From a checkpoint of a small mixture-of-experts model trained on Wikipedia.
Size: width 96, vocabulary 16384, 51.6M parameters.
Experts: 128 experts in each of 13 layers, 96 SwiGLU neurons an expert, 2 picks a token, a sigmoid router.
Below are experts of layer 2 (counted from 0) of a mixture-of-experts language model. Rows are named gate (a neuron's input weights, with its number), up (a neuron's input weights, with its number) and show model dimensions 0-95. Each number is 128 + 24 x the weight over its row's rms, rounded and kept within 0 to 255. Numbers have three digits each.
Before each expert's rows: "mostly gets" lists some tokens that are sent to it at least half of the time. This comes from a sample of Wikipedia text that the model never trained on.

# expert 75
mostly gets: "s.", " season.", "ed.", "os.", " be", "ist."
gate0:061144142119131108127136157106136125125138128094152131160153086125138108116090104097125160098147132090129121121128119127138142153122067170178112164109182146106080151103119158127096112177115112156166127109116097121119138163079122095126120119100105134116114132115122158141140113125124144133
up0:109105117070118087145106129146143134106152109094153099124129074129150130135149115113146138159094122122090112126137129178131125128070121146162120145121108123099185098113095148142164128129127139133140113104103120184134129138125131107088132164111139091084128134109102133128134060124108116135
gate1:098126153143123147147105115088101093139106119132104163182136135159164167123138117104143127116146108107094109152118102117126126150098130161114149159172142139163118136118175126181119176063116127116129142118133123112144144131110109099143134143136104107097119106158146111102125126089114178172
up1:154109085140128146135131191113113109104149175130116091120106103098176149103098125107126118134122147151122126128174123167121120111132100160111140148093139133106112143106090145141168116131141119153154106112153130163116121154100167109146149109116127152132117146097114199103157115094104167131
gate2:127107136138114115137118122079089113101128111107163150148160166134158122159134097090106111134149101097162125111170093090150161133121122113134135143141112102110120178081161126139136166125110142097158119121208120114151121144118111118124085113129117114151122154162170087110139132133145139127
up2:177128169151125145136181147097116125104117144153135103140087115099114129165124132171146135141109136087117108093191134105152124115161150134166093128143115107145130132147150130107089129065132126119159118118169097124114101130125152110088123136133100133153095144126123102150120106170129162101
gate3:082127122177088130089104158106128172106160149133121137131108133140129159121073119135137116091134123096155125128144140153172115114133098103132136137135132163138096135142164147154082132154108131089174131112161111113124125143118170112121136135138097136099083178147109122143159151092150149158
up3:099138133113147151143148097111148103155118117099139109102117121131098095097116121101122168112141085104118127176097139111109149148108171096120133144132098140113182112125107151155127145130150119087128163174122105138129146190133134139157146132150078098140139087115136088111091090154139129106
gate4:149142085139103111153164154090083115096122095112127139112186126122131144127113151104139146147133108111161108107122105162138084140144162149158132125157123127119153116154133112167123132169093128097155107170101124102122118154189139077143143112118110074134108128113122103130168149147128127139
up4:106118124144127114097116115146129149096142123106193087114141131115135146136148106127155170123120086071163118134136101107116123130107112088124140151139128107121157149123152118133084091128135130140130165112132135109116108136106138112134109180139146163151103148078094074129128073100172162132
gate5:119108181141152119132121146128093138105149111136131154145178112134141140139114161105132165150139121151134135126137116147139158132081143102134122162148098153125131158077130129093155100138110074115130130121134050106084126122150159095108128152150156107165116174148129123118107138150093165137
up5:092148120177157112193131161156133097088148117149164127071123158138115122131093143120134091149122100101105150142106158125118134125106129130096148137144115139097152134134108093158134177139115123114143141124161138146165107115124140147154148153138135104119107136132132127126186134151104192091
gate6:135098107182121109135087122118096153137180155104097123119123130122178158098121141165149130092112116107163112113097094122164061126132132090164131127151118108139121114130103134131105110136106106139131095135129075129119112154134131130135110174166093118149131180103164096132121132131125118138
up6:096108111147173151151122144096101142128155119193191146119104134119087114115122099137117107123115131156144157151107134142107144172115112116110130135123084156062137094130145156123124109160127119129139169143124111129125131126157129131131137102120088155146115145110046146093117135121129148124
gate7:127105098167117102162142127123098160112145092126142111147162136158155154121134108075144133102160115137148087139161105094144133122115173151108163134153133154131177119150102149121113164152093113101170112150155147108164106134117139140103107102140076139165121104138149120127125115133132186135
up7:099154103157144117146074129126129137120146137174103091152129095120079143137143080092117140132132122139115114079143132120122155136178110135119179113103161170132101102096126173125124142078114122153138152177091152142091096115153103107119114111156129134145129114103113129148111104133118151121

# expert 77
mostly gets: " American", " United", " State", " City", " York", " County"
gate0:176115132126086121119104166140163109150104124153134119108147111125160151155125102114103154130109118100107164108108151125137129101103152134092123110143140128150065141171131167121143131108120123169139138160120077155115107116158114135146102187125099125137189136130108086162129136096140115111
up0:098146101117150134120163118070112129118143155086167106145100104101138146066151176142102117116119108135109109126142119152078131133138123145138133143126111167154130126111132106145084102134117119080095119125153134098126139124112135099112166130152158092100085098135109149133101143192132143127
gate1:116131147132121142146130119168117119172132109129090135124122145159122092113163099100118105107135123129102116141158137077146123139156097123119101131106097136061122081074147151084097170135156123097069131130145140131112119136170115143132121133114143113162125164135141105089091107140135094112
up1:123116123133161118118144115131168119163166090151157080180141123122120106092142103150100141117164126119147121104161127111077126114135090166134122175111112102153068105142133114108085096135120118129076124154138115133127148130124136096126119159128164127130119133160134107092106151141136082162
gate2:127141109124118123166100129130107140138152118080136135127109102135118141098085115148121152129120140153114094109084140089166096134118141151098137093148113143111166127154135121141139164166127121165144179121131123111107121116156074127078093105087128059134153163121091125120087117138123147122
up2:123128135131133137102145129075100152120122112116167117116123116136108158129089111136133114106128103124112128139095125117089113106127136184107098121123079101126134154096119109155177190121111143103161195134137107111151095120162074129098149125123122062127139136121098129134139138139103156118
gate3:115113118140143135170130141114122118098123172090153144132132126114147139170141143153169091107103111096128184170117106146125100106095110180118127112126105110128133128090099095115114162128150156114097115157124122167097162129088103103132138159114143131138111153082098127134178097129098105112
up3:107153120124159137167107103132149108141134116136168140144129133144106099154153136130130089116158108115099170150116136154116096138095078146119151142146120075122132100120168089116130101092151178128099103145110138172146174125086116118105162136081164120132126124134081093150130139106131138115
gate4:104156122145099097084129139118102093138147123105132065137108091101144135132133148123097101142171100129137157116175154142171167135117119140110137136145184123112121161127122108113146202102147133131132162103181133109108130118114126107126118129128111090126085148129136139127094157130147151158
up4:144109120121107149089153148110140132174143098084182103141073121114140152104124187138148143123131122102149134130139160157177135117130142122124145139117186123114121156143129159116137118149141140130157164098143131120127109098153095134125129133068148085119095145138125120138098184141113102154
gate5:141136158115112137138157151150116157088114144119070193110115131086117126112067117149134158125165081128133151118102137109167140159080199153150138087163133152153129116153116125149130128123107144116182138126162134137101116118122098123110092118136106128142109117105118132130118135118134128134
up5:105148127127138125107112103110125095161157126131173049130153105140121145141173151124111102114140147128101133139127118148113149074159091130116112155129116138139089168085112152136115165124159120129106166123119130122162147129118150121106130133088180063146188133132135126147128130129109124131
gate6:151166155092102122126138156113127115140154080161126114126113104146121153158094080148137131116153123151155141122125135117175106129091159121110130131145149130124107125157109174161128095189145168168143175132149114089083110122129091120108114137094134105129098147127107130157145116125142117177
up6:103131156094179115103163101132109130107132084172145129116123137125113140118093127139112149136179145138119157150119137085133108107106158105138127134127102151087122139161142109159092104135145070146140115109149128109077155158129137144098172102088127152092119127139179122124111116171116109123
gate7:155149135121125112140149119093108154139139109121083138084084113113110121134143131115104153127115110133129127094192124140109138091163149132150096166171155102146176122164153115134130131123059146155141152145115147146096118128161134118107120108131161182158134142123145143090095134088140132142
up7:127088161134100097147137143121099148089126146156102110093120145143141117130155135116134107134128095158147196118148120158102134106089144127094135118131132077131137111136150089152127120127147171091102113142109159199105149130142105108146099094120127149148101157132107148152162145124105172137

# expert 54
mostly gets: "=", " also==", "==See", "==S", "==C", " Coordinates:"
gate1:089101115145143123106105175151091113116120104174165142076129120118188117132144126157106133129113144101100138113096074149140120132108143127121120143113104147121132144072123085128157134121081121084115113127128109169151115130103131123095124118119079138146135156131176138175137142138142129154
up1:132110136125105165102136182147060124109119103189133151112146129117150102137157119156127083141120146099115147118135108129120129107109136142103143159119124174116126137113127095074146175134107118140137089128142115141170136129098163099124146137113081127153119164127133142189150115116153157130
gate2:087130128146134107080128107095101119149130109137151139191132136152138146130126109128149121098106107098145118101161107113142146109140120134125162130092075114148105147166150138115126130141108089106124161131135130178044147097127121086123120153108121118140109109111104140074124128154146106101
up2:133158100142133094090138165133159087139131115141144139177145134142072118107099119129155150106151125127136113122131118134134151094171080139092163128114072126151114163108145146124151116128084128108101141124088148127079165110087133102121125169102105119130158093130156146088120118111125128118
gate3:161118122140085097098138184165139105125052094149133129092142137139111101126108110132136080145141122136138121115126090142153165129121149144106109129152130155148111153113135134117131134133088124133162148164087138117089113135148155119157119156127148144141117157114140186165123151147081097105
up3:095155108131114150102136114131130136180131156126140109115094131122153152147145146157118138100140120087132110129135146144067158132104125123182128150120112142134138118135138095133108141135141162151122114060091129162180169111136152155103143087144146136104178118126142126117092099107148170160
gate4:085147120118121140112116148096119124123117093140144113113132157110120113161152102114134107153101128133125109133197111121149128109102123142101103123114129108138142155122137148142117136121094110098174188152148137123169060104098147063127105147108110126127096136141104171091130168097104123132
up4:154157145122129114160100114125147136112117107117149123146164142116095130115151121117143133163135106160154133136143125114143135131117125106064127125085140155151168159125174146101159079186093104095143160149118131150115088148123112081132127141111105144140111131129133140131168103091101178085
gate5:133161129143114111103105141114184116077088141141106099145176131135152117106119156150107098137132138120146126144114088108138164136114116135093120113114121100095150152091124142123164184138083149128141119122121103093121159129126101104105139131152169150118060110108128118175137102149139153138
up5:147160136133128094077103102133170108078124131113113118129113103163125139106141167148114111125151112130183118115103120126136115122139124157086118128132118102097114175087137128153155144142087107134146119132139071096108138118149121103103103148124174123097147121097161132167129088154085113159
gate6:118115133168079084132138132112126077113185095131153116142137132141123117117101140125149141114136105135148109095112136174141137120082137142127141167136105129113104104118114134145134086173085137123126170170167122135126098101115091081126106145094111112122157122158140155129113170133098127084
up6:125136108160088100116129131108141120138147142137154097125159109145137121114118127104165168105155143124135084116130117137145122103102128140116125165174114114168141115192128126101107100155097150125134162214143103107147123128116104083117106140103125090126146104133111161139110140165082133102
gate7:136116104136133161090122131092104152103120089143119122114118118131069123112120163109126118117101145132134095158147146166150113100149128153081111144176088124128079126121164143114151095133111148167147112138142083121095102118162173136111136108130121154142160147090077099125114104108146112152
up7:122120126172170128129088122130157124129155138105128107127126150145153117135073105163123138104061134122116130121142111157110152125123100155123135191118139165070148161150117112129099140133149142133135116140126140108161123148140114146140142112148124156113137112209125134065132111147157140095
gate8:092130192155130146113102137111128152166142155127151082139136145103145098112142140131150093135126160135108109090132114136114099119153131104119105102125143095190118179157137141126188097141131165126133186119139111105138120141155131091130124128087124167162098113128087125126123122130138147148
up8:136116155067151150148137120206129129118182120107118147129140127160101156124126135118120110110101100136140139152131173120142155124122141173164133143103111166064129163118102118150110115140107087108106084112146104123133163118146126149122102122154137128146146120131103135152134140072132143092

# expert 30
mostly gets: "ate.", "rang", " States.", "ction.", "ant.", "heim"
gate0:121128119107139126135141147131115091146106105128113166136156093104154155073137078117141109152132129081167102143130090066128127131115142146108109104117080184128094135138109132136160162117064133115130139166146127138118139123129140106164106145124110122120105131107127132125125135191169103130
up0:113167110162144115135185172139120150115131104141169096146101122110166143109166074141150114095143120136103142154131105140143132136148125137134130087115108113074158108120093156142102126131117147073142138146131130120141135133124159163172136125141128161142131123135091163078090105093105106117
gate1:110106177140112126130085128129127137164136149072157147120156104113099142141134130110171095139132128130122110147135123132162127121095155150145124160108099172145098096142086114112120131160078101142083130135139125106103131162127155136126136143144090112168082136115140129134089131161159131065
up1:113135140117133102136123120114074169100091182126126156138156131121124152119123138138123172164114111105133123130145143111090141108091121125104162124146156132134155112080153108109130090155117127097105112055108135134103131146128097137167068136132136126121121134167120084134098148092169124138
gate2:121136130142109157154139146133114155137108123095110113123153151115169132117158157115162133108153122116133096145135092116148084121180151125079126100155167167116099143125143186110160115122100102083126143168165115087115112111149151116110111112115126160127102126113129079114148136159135182121
up2:141136123141138119127136111103148110094132099149142180120123068099149113136104100143150147144146133143128092147166149081130154085148162116137116155151106134066096106093139105121082111139134147100093150115076125127103148164123124139095124155121157094105104098148120099147130136114114153107
gate3:101126061142116113136083142127095151118107131146115139122141108094162168108113167140140129154091145166136122134158083089197098123112140117126153134172161110130144105142140107125144093140091112124144106117111134134152107111159125103163126135161114116121121092157103133184126114102144125146
up3:141141157101135093161160131126137106092119128111139115136101140156151088204150129089090132106174106137119119123133159144104139116151131121147120153148119110144062145152141132086130124128147128121161147132128159111103106102103137138112152179128129169141161141140182105128147154099134100157
gate4:132119143142089104124110085098120134092124133136157155096120134110123128109140115087124148078158123107103143117123115114133146141116129141128140118087140144148127135158099118107150112114127126168148088143171127135075117086125151072081115148134144103145152155137154149205150120113172161128
up4:145168125145156131128093144134101137106140139164100158090155105103114137080158168082141148143111132116123100093104109105144149071129100105129136140120119105099158096090124097143091117140149142129132140116172112105122129154111156132102153163117095133149129079126121161110098142125108126075
gate5:103126128119119163132145113121170123156113146159075135188148144148108099163158157128184112115131149124167148123113117098094168125140134121168138139134106069151123146151126143082154130144136118197153128119126140126124099127160147110119156154098148100156107117128121129127118134130128165162
up5:171141138141128113125096133085116144116122114172122122145107105157086133111135125145162107075105115081103147114133092122129137065158143126118132102158136117134125114137132111087129090115116171162150153103111085130112172118122175160139154102126126118074172139140100122123152130140114122155
gate6:139112104101168114082130121123128137086143138123112117097089089154152151127111169128154138170128123091139140115101120110159093112144115155130147151152122080164116086137121154069169145125122139116095138096095112101160115112120120138111101122121133100115150163144166082113144129164138158138
up6:192138124147133083115125082096070124118147126147145153131107156151150127141100161155129134157124117090108120114120106139141128114121122148142139140173145112110110129162192145149084141119127096188092096120102117145140120135114132131154088146093083102100108137135145118138114109158107128117
gate7:100132155159133128148124161120101087146118136106116191081129094111155153178094110113144099103161132150138117139129119113157160143144106117134105092150105150133123173143122158126171178141154156124158120168126162132106149132144144140094133123150156155122117144100104130093159119159156099132
up7:144124116123116135125138151179130101157154107132097093129122149129145112157140113122125120139091110095133110131066160143079103162118119139138167134133114082101127129124113140123098117149071131151103111119157116195138147102121123090114117133088115142137138106178134111143106132067104146102

# expert 4
mostly gets: " Ar", " Sal", " Or", " Mar", " Br", " Bur"
gate0:178109157134119115094103139096088134141126101153198133140142137111137103161094099123138154132113135157170150185132134115158107127105105130130135082132115168119116102114079102145143139142129142124085112120130107126151136103126089140142127158147105171073146131118171152150139125121110127135
up0:183107181122116108129065119122102122156135092134161153147125135111179103146074109131117165131119133143132149187139140115157109136121099100129143098107135163139143131137105114113138142108165148141103144124160110123132146158135077120121139168113097137070138128127177123145127135130106115130
gate1:152171103112137137156117125151135099169132111099133120165141194135104161116092113095090157149167167101147137131119118167119113102141110132173157140097109146161107140099100135144173187119118114110117111108144095129105129170153127136154137119129145160106161158116115132112108125127124140102
up1:110141149156134110155106159111136100165135142108104096123138128154176151111129096137159095106115145149142135077180144118125143132129101201078137125144168122133167144128141153129147104107131120102134176093089101124159114125130129136100125114180110119112153120147143117167124160124118142153
gate2:126149074136160165159153121126168142166111066137188128180144115109169123113103152147143159134139118157119143139128159174115141117124103153145153151151146179111125152104150118103148107137132103115140143123116155098153144156104089109134100125137096134113103119120123133127119111138126148074
up2:109131157110095091066092105087125160103139173140110147104143118124118122150157135129120102070102157067115133077160094065151111145116124133126133110148109074161136102138122100147092112126136146142118092145143137113134121107120124123140131127086146102121143113140115095138121122140136130139
gate3:129144101110152127136100113130140107144142116108152138116154202122133137107143101157132165128180103128143083123090144138117138145134085157127115080109090141158132133179105136116145151089118083134136085096166124116136121097125140122152146135124142153154116134102124153130105181121105123176
up3:090154089105130123140095110122132100138095121112143122114149159118161104139165143147100167124192135106131089124096130123060137145151107120121136165087102136162160130134111104118113133126171102146140157130152138137106139088094145123092130113131119180176148113119122137118106154138133136164
gate4:181144165157101131119158121070105116138131094145152111079137132113128148108118110140140129137167097117117124125130143167161178081126165146146161168131130138122104101110138136128147171102087120110144111096129155154081134128138088112157109132140126167129127132149148162112133166168139135122
up4:067144115107136116103137122191149138113166119138088147139113135112152102146138143136094126118101145121120130146120121100127135154149109138103097088120107111160141165131163117143109091157154123152103154171083117097160102113139168108093138135098117118121176126113129093124175093093134120122
gate5:135133144149116149167111132079097107163124135132157134121137097113142106111086090132131137154155115084136098115112135116094136156147131124176136143147132148114123159136150104095131136149170086096117121126110174155124106143112165140090137117148099107102150121157155148143091121194154175135
up5:157126162174127162132117151083079084174140144118172141133139116124133125142085105107158118134172123081125096102120134102094116133139106120164119145123107160114122147126113124123154141115138074105112128153136140138097099148113155117132146104150095128106147132152153175158106126185121150145
gate6:100153145099077130163109112129127139112143169124144130136179154144113108107155131161099147127131123132132091082183137131129175065143146095103112123118147134129142138098122101143110081133107127105157152094110149113088122125081136135122110094124157107145108116159162118163131127131102106156
up6:076137134115151104129177152148145110109136141118079147114123125157106144121144143142113077131123162114130130148117129105114100181145119154149105120133128104135145199127164111121123111147141108127117104154144177156134151156100149145184116128121143103166138080119116094084135107151117115158
gate7:126172132123142140145050134143138118116114127121158114126111156151078160092128124118121106135140147141125125139078105135140096100105139108101147175115152129129134142115082159115147153156137132097137155174137139117151153161153110136116116162113127152157126155139118136143137182181179098130
up7:151174142099141141134107131150111087131120137168153114105107156163098084109116114099120109157130111130100118156086136122105106114140102129107133147098115143133144152154123149169155161097134104089125134135194097121145153126130126160087120161114090167171139131119132145135141163165140093151

# expert 37
mostly gets: "K", "SA", "Z", "Y", "X", "AR"
gate1:141153130103123121089139100151107144130098104102133132152101095096132119136140143123129148142134129131121113121124143120099123070132114162128074139153099100143158104083143094156101099120098115163119153124104064151133166148163134110143113134073100126170126099169111153097114137143156124157
up1:141159083126109142105171092099116099126097151150131130145099158105092137127175123116138126145170119108157133142118119083101137129123114146163086146114137179167145124141133154121138137131114110119107105102084085151116106152131178125140113129156097089168130070133129128121136138139126168103
gate2:133089099158121156140133126105128107120128171135092132085114101103083099096110148104134124080119126158144114116135089086130129100141127129164092102148083132140110099172123133190115140150095108100150131147130135143126125139153131128116151135162123148122133109189101107142142102100101126172
up2:168147139123154127180112138147109128135104129151118133175094112164080138085051132159107122120097131138127115129134118115133129111098109121109100147123127122098126139156123133114153129118134108150142184137161162169104143149150091130140141121127139062122113129147158131128148125090113087085
gate3:147122173143089111150110193180088076153142138113142124163156115113119119109121159127116107179115093153104155134121156160151117141121107120164115108110119151145109155119122150135176164131175147128167142139112134112099110108116104107136141142129083131160120114108163123140144116130166121142
up3:162104180149132184073157189139124114158154130134077153141132142138105123142109127136120129109128135162118166119117136112110105128124146131114139093176142168112140137099092095121145123118130123128090137123122114140139146159130113140105155111102130135092168112133145126101085086152140131187
gate4:119132114124118104097130149134125102105140170125116148100148124123149153166102160123138193122103143162159117178145102131163116157115108121137160148143131159146164133134097141143121145122113162084125140167137141139121112080085169102163101110152104124127112151133162092137120117093120113185
up4:132085154139141121087125106115145147124182137140152125132111117121158118145129187138115160121097133147114101124162111178157172121151110162119130144177124133185130144171120167148111130146086157138138158159117158116130141099112147133135117174123142116123140112143144123103103100131146101183
gate5:163138136127113131060110168131125071125138142133145151168160123138099084108110116129115180115116135086132124095129127119117131143107117167135122133142128162103132105087099111084103116139083140089110157125126161146169142127093101102111120158100108123120148129140113110160138116117168088107
up5:090093157120113140176174146128123126085152152122116155104171154122095166129148136161135117130089106165152149167120099061121104137115092133110145089161109139136162168096125119137186148126148120135119143128113160137097145110114115141136129118123122151142142132141144108135131097161151140162
gate6:139116107147088119102132126124123152116140107113154113131131083101112124097152157102154101112105108084105126125125144149055140135161129126086116133161066116121123160137153148148118113159086163113159099136124113133182115123159133128122136125092118133130146081115115155113104128194133116131
up6:098118152183126166114147139153119106145155142132123094107149127115109128103134131118170083131124115156100120130114111153086149127127128157090146116120087122133112160142146158116153159157112161133141112150157125148174120106112126095052148138127155120115162142110095157102108089155169132150
gate7:131133136136098107138116131143145151093103125097141125100107098106149152086177151117109149146134067139131141130118164122134126122145109103153087117161107145120139150108143156103110122164082175113084097144118099132127096142157142184112115100111094171151147149153125147117135110147131082103
up7:113117147144039126139131099170126130107118127100134092165154110093127168074171134163140192119130081181143135118142155137120157118108126111140143117128119130149123163126160141080136099120115149116130114137135153108140130111091141117122117112110145127127167134108114147171127112139151126142
gate8:125092089118114149111148114116124134104139112125144132183121081119122124088119161136098145136139125133136094097120110094093125098117157156130122147169113089124108102137140092169129128142084108135122138098111120119153156120154121104122123135085147090109151084169090168131157109195137121141
up8:157131124136102135133127146122182117129104144140155118173164113159103070169099114117148129102102130115130131108126117125112144130105108144104153128106102132151152097127114090078115069069156118147114137104195117140157134102095113113104115135102159127120156127145149104132155110123142095125

# expert 42
mostly gets: " These", " wild", " new", "She", "It", "rod"
gate0:082142148156110143134149155092156144142122131109140143142144132113157166115088186148160116102159131131128087155121123120149127122126157115105100119147168137118128083146167142182109155143115119099180119109146133109158131127101129169118097150170115144138136085129152127180133159109152155139
up0:089131117132138081174152134119110106125158123119097113132157098116138085151108145153063102133140127096093079083144174080119104114138132130140081130128152139150154096165133094149108113109121146164154126131159144149119156125100099112149144138148132152128124110140107180126144144120136139130
gate1:101137130149142120152136135119150164172167145170150131121126148132169077164126123116112105136164107154128139132109072107142083139088150178100130128135096101107132155140127171108104152116125120173141104141161149136130129135110140082173101151141107132115090112132120145179150115135117151122
up1:113106139162101146120124139185112150077148120135091126136152102132168074150147144143131149090115102147136145192121130169151157115090133097161145137131100094118124136111106143099126107124126119126137118103123108140142145145145139173151109143140103088095157095153149103126089091153114153130
gate2:135108150130113146167127155116095096141115092110087165134137084118137158094147132117152159104125091114202191127106136134136141117155100135095145148148162150108129120150130125153163181122118127115140140145177103131131114101144124103144132111130131185142101165116122126120140162118103144125
up2:115122158075101085114098128149132141094079145154126133147116142099144165141144166120163142135153117105142116124126127101136115123126105140137117125104109095118091116132115149088139104133110186137077104164104127130135121096100126123165074144136106153155115141158111104141083174118133095158
gate3:139136138125122116142130125126151173109126087102096133115113110162153120106132128155099180138104120131141115148154096118162146128134141147162128141117123080127131122143117123098139109147128104142141160110131110133098199091127113062093127131129077078099131081169146119135086103120159125127
up3:129112175147130136123115132147112114135084134125171098137143168129103176095081152092127094112094124132134176073128146130116130110135085102119142123137126186140123124136119098156089117149151103137102134178135119156150139148149116111188152105147134159117137168116119097136132134143109109141
gate4:097119111129125126128123060173119139106078118120124137142163116166145129198118143150169117117174116129187146140123139117157136083112113142144164136130110153058089107120135146142132155114133137117132097156089147143119116137136149147151122115102157141147140136159158142120155133141132113143
up4:134149159104120148116099106111105122184163131115102094125120094104113132144134091137042103119113122155118134147107142132134168130144100117121111105103116128140103149109118115114182146148100142116194177125165133117176140155168123111118138126104123166130153132105116111103123132136146112125
gate5:124092155144142132138113126149108132120116115149175157137183171136079144174172086094168145123179141122130108128147093145156116153125106167135103129168143129132128141178111146154126149136113138168105106153159147145133142141108149147141097104171122149135130127098171112116121166139127122130
up5:121130109129145139138100179097175174100161106125135123152162155120117138131108126133139113164087103095120074138155138123160158139125154130106138137130130103113134174112131126157132131175105160118131105074124132142135136094097143100128065086113130135134146134144129152067112145130125099133
gate6:093153149147146134118120151125135078126122128137124137120171106117164154136132175116088148165128091163114151114127119116142123171102118157150141088155126138161112155162125145152165152123112124131142107114122135094144079106156153095137084130097147109158152171134166119139164118187149114129
up6:145174114115119098110092116120149096104099104139130128072148097127153107143144128134089161138151100129091102112133112111134111161148149162164117098154128119160146121121140076191128143151145148118145148121111131104152120134127162172120101139126121134161125119128097186157138122168102096151
gate7:139100148133131101150103092128128154148154103185149101150142114122159127144161141150094131137155139122092095104132122128140149122103160126128113131126098129160171085156115076138110140165149121120095112094112116197127126162121119106186121137094119113110134146108149121083172117123112113136
up7:124118135135107172075132112114135143091128157157142140132107174134142118143151119148153130080141118156138143161185117146113141099132072111110095122110175105134118120148124138151146139129143119142148165139146180135149109150146106126111161139098129151153125147063137120157161143139161166097

# expert 34
mostly gets: " won", " met", " signed", " France", " German", " Germany"
gate4:120103119101158148143156107132116156073141081123091141127140123129106103167099130115076152136121137098155144130165125161131124117124167150140138129143134112099151151143086123152166072156124152111095171103094148169156141144127130144161119157101116131151102114152096115119145149154142164153
up4:155099162142144135131136128130150140120134131105102138146086114099161126153148139134131122139108145076139134134091119130115096138151152117141135123190137140109161138127122133131165100135141148118138141148106105187148088130146117147119122118085130169133088135098096060106183136169081158137
gate5:119140147161096105139120161116158137121141146163177142067138147099090165141140108153155137122144069126117114160075138090123090125101127107081104121131102102096115131143139112116140173143143133160119138117137164139163152133146138094124107137124101128114155126080154141144098155127111105130
up5:141112142107128147110165161152146111147132144127066140127100114099087169158098125127118134145105181161155126134085140108171143153157148093126140144104120177112127130111104139129138163154130114112135159140157153125106179132144124121138135125105108148168134107124109147180166153161100120155
gate6:154149101123146152098109100161145134093123156186121124131146120141134127133147102107130142112126103134158125124146062129116102117113194142165114163083113111159147115175167104096131121119153111139149082130112137105130108100142181110100109146136143155142134134135104160140132079143135148110
up6:091133125164186160135100116169107090128131119121090139134158100113106179062113179100145147125133106109115128138122113122133126085126134124138124142123129117124114169140141156093133114133146122146124117120123089153106127114101146135111144084164146096142133147139062162121154124104112079138
gate7:095118126101096137182119120137127167141156104133152118153154100117120094134098142146146118116137122176132085129118123123175149128105115147167116142169118104126129147170095154107128122153115139122126105150135111112120109115098124119107126119078109098151146202116133125168088103172121151171
up7:138129150102134134099146136090162161151146138110155121106138133118168137180086114152152115102111119128143128109131147120155107126085184105106107168130164109088139127148119132113153129098162143137153120125106135139123068079126080131146134167083130125138155152170159128150112119125085126132
gate8:149126141110150140122074131173170107093115119176136143144138127138098139145130143111146141144155157108171128128121125104155128123104122139103120166163164125121131155167139103151100162136147119133153130129176137165097127096100153117108120083072157115159151101121122083079144134132121143158
up8:091136151151125145129101148148109121133097099155107111123125168110131120145150111149153127136123128107143203111119104136121141119117123182117123140149129102088114134120092108168115091109099093130182135124156175141078114114080107139114129100154093150147139136122124113098118176120085142146
gate9:118129106158150173135156135096112169087106109141141123104153152133131144163134151125092139138130103133123120150129121097132103140142107091125126160131109179104188183091123132112162117132113128095159141152178100124135138142126141107122161100078104133148117167116112120162129078140091130124
up9:129148157156153121153161153102133137130155070170167146100103151133119119105124133122096133123153092117117128121107137112122124111107134087172087134148121128110184117079137144095123115139124147120170142164143118185125154123154107160115140147087116125117120159144124141138166085112149097167
gate10:094101143140123126115133177139123187112120153111108096129108150142100133203095090135140158113134123124176108133155079131156138129109137146160130123151113132146153138142127120119168174107124155147191176092139136104118124111112138109125141131094099118094117125083144125138144125134142148150
up10:113087107118123090110135140132115140179110131110132134097129112119148139162131199081117134116140136133122132124123164111097114138117133106124138126114107091142126152111150114144116122117151109144096145113140113145136174152149117190136091122187078133123091140082181173119124129095140107148
gate11:110132164113121139163127129126127104136127104112088143121108144133111094114116123090097151124147135132150132160148085140157083123163124127097150099109153120095164162147095128141119141099092147121158107130111148119083133157141151166142110128128145141139139151125108114201149180182158122168
up11:172121114155115088106099130142138124133110177152153139121155138128148160126165127131136104119065112120141146118126123096155148152089142172143152156090094154119078094136167138139142130202133124124129150107152107110137128130164128111100178128136137150120115124111101131104121114079104110132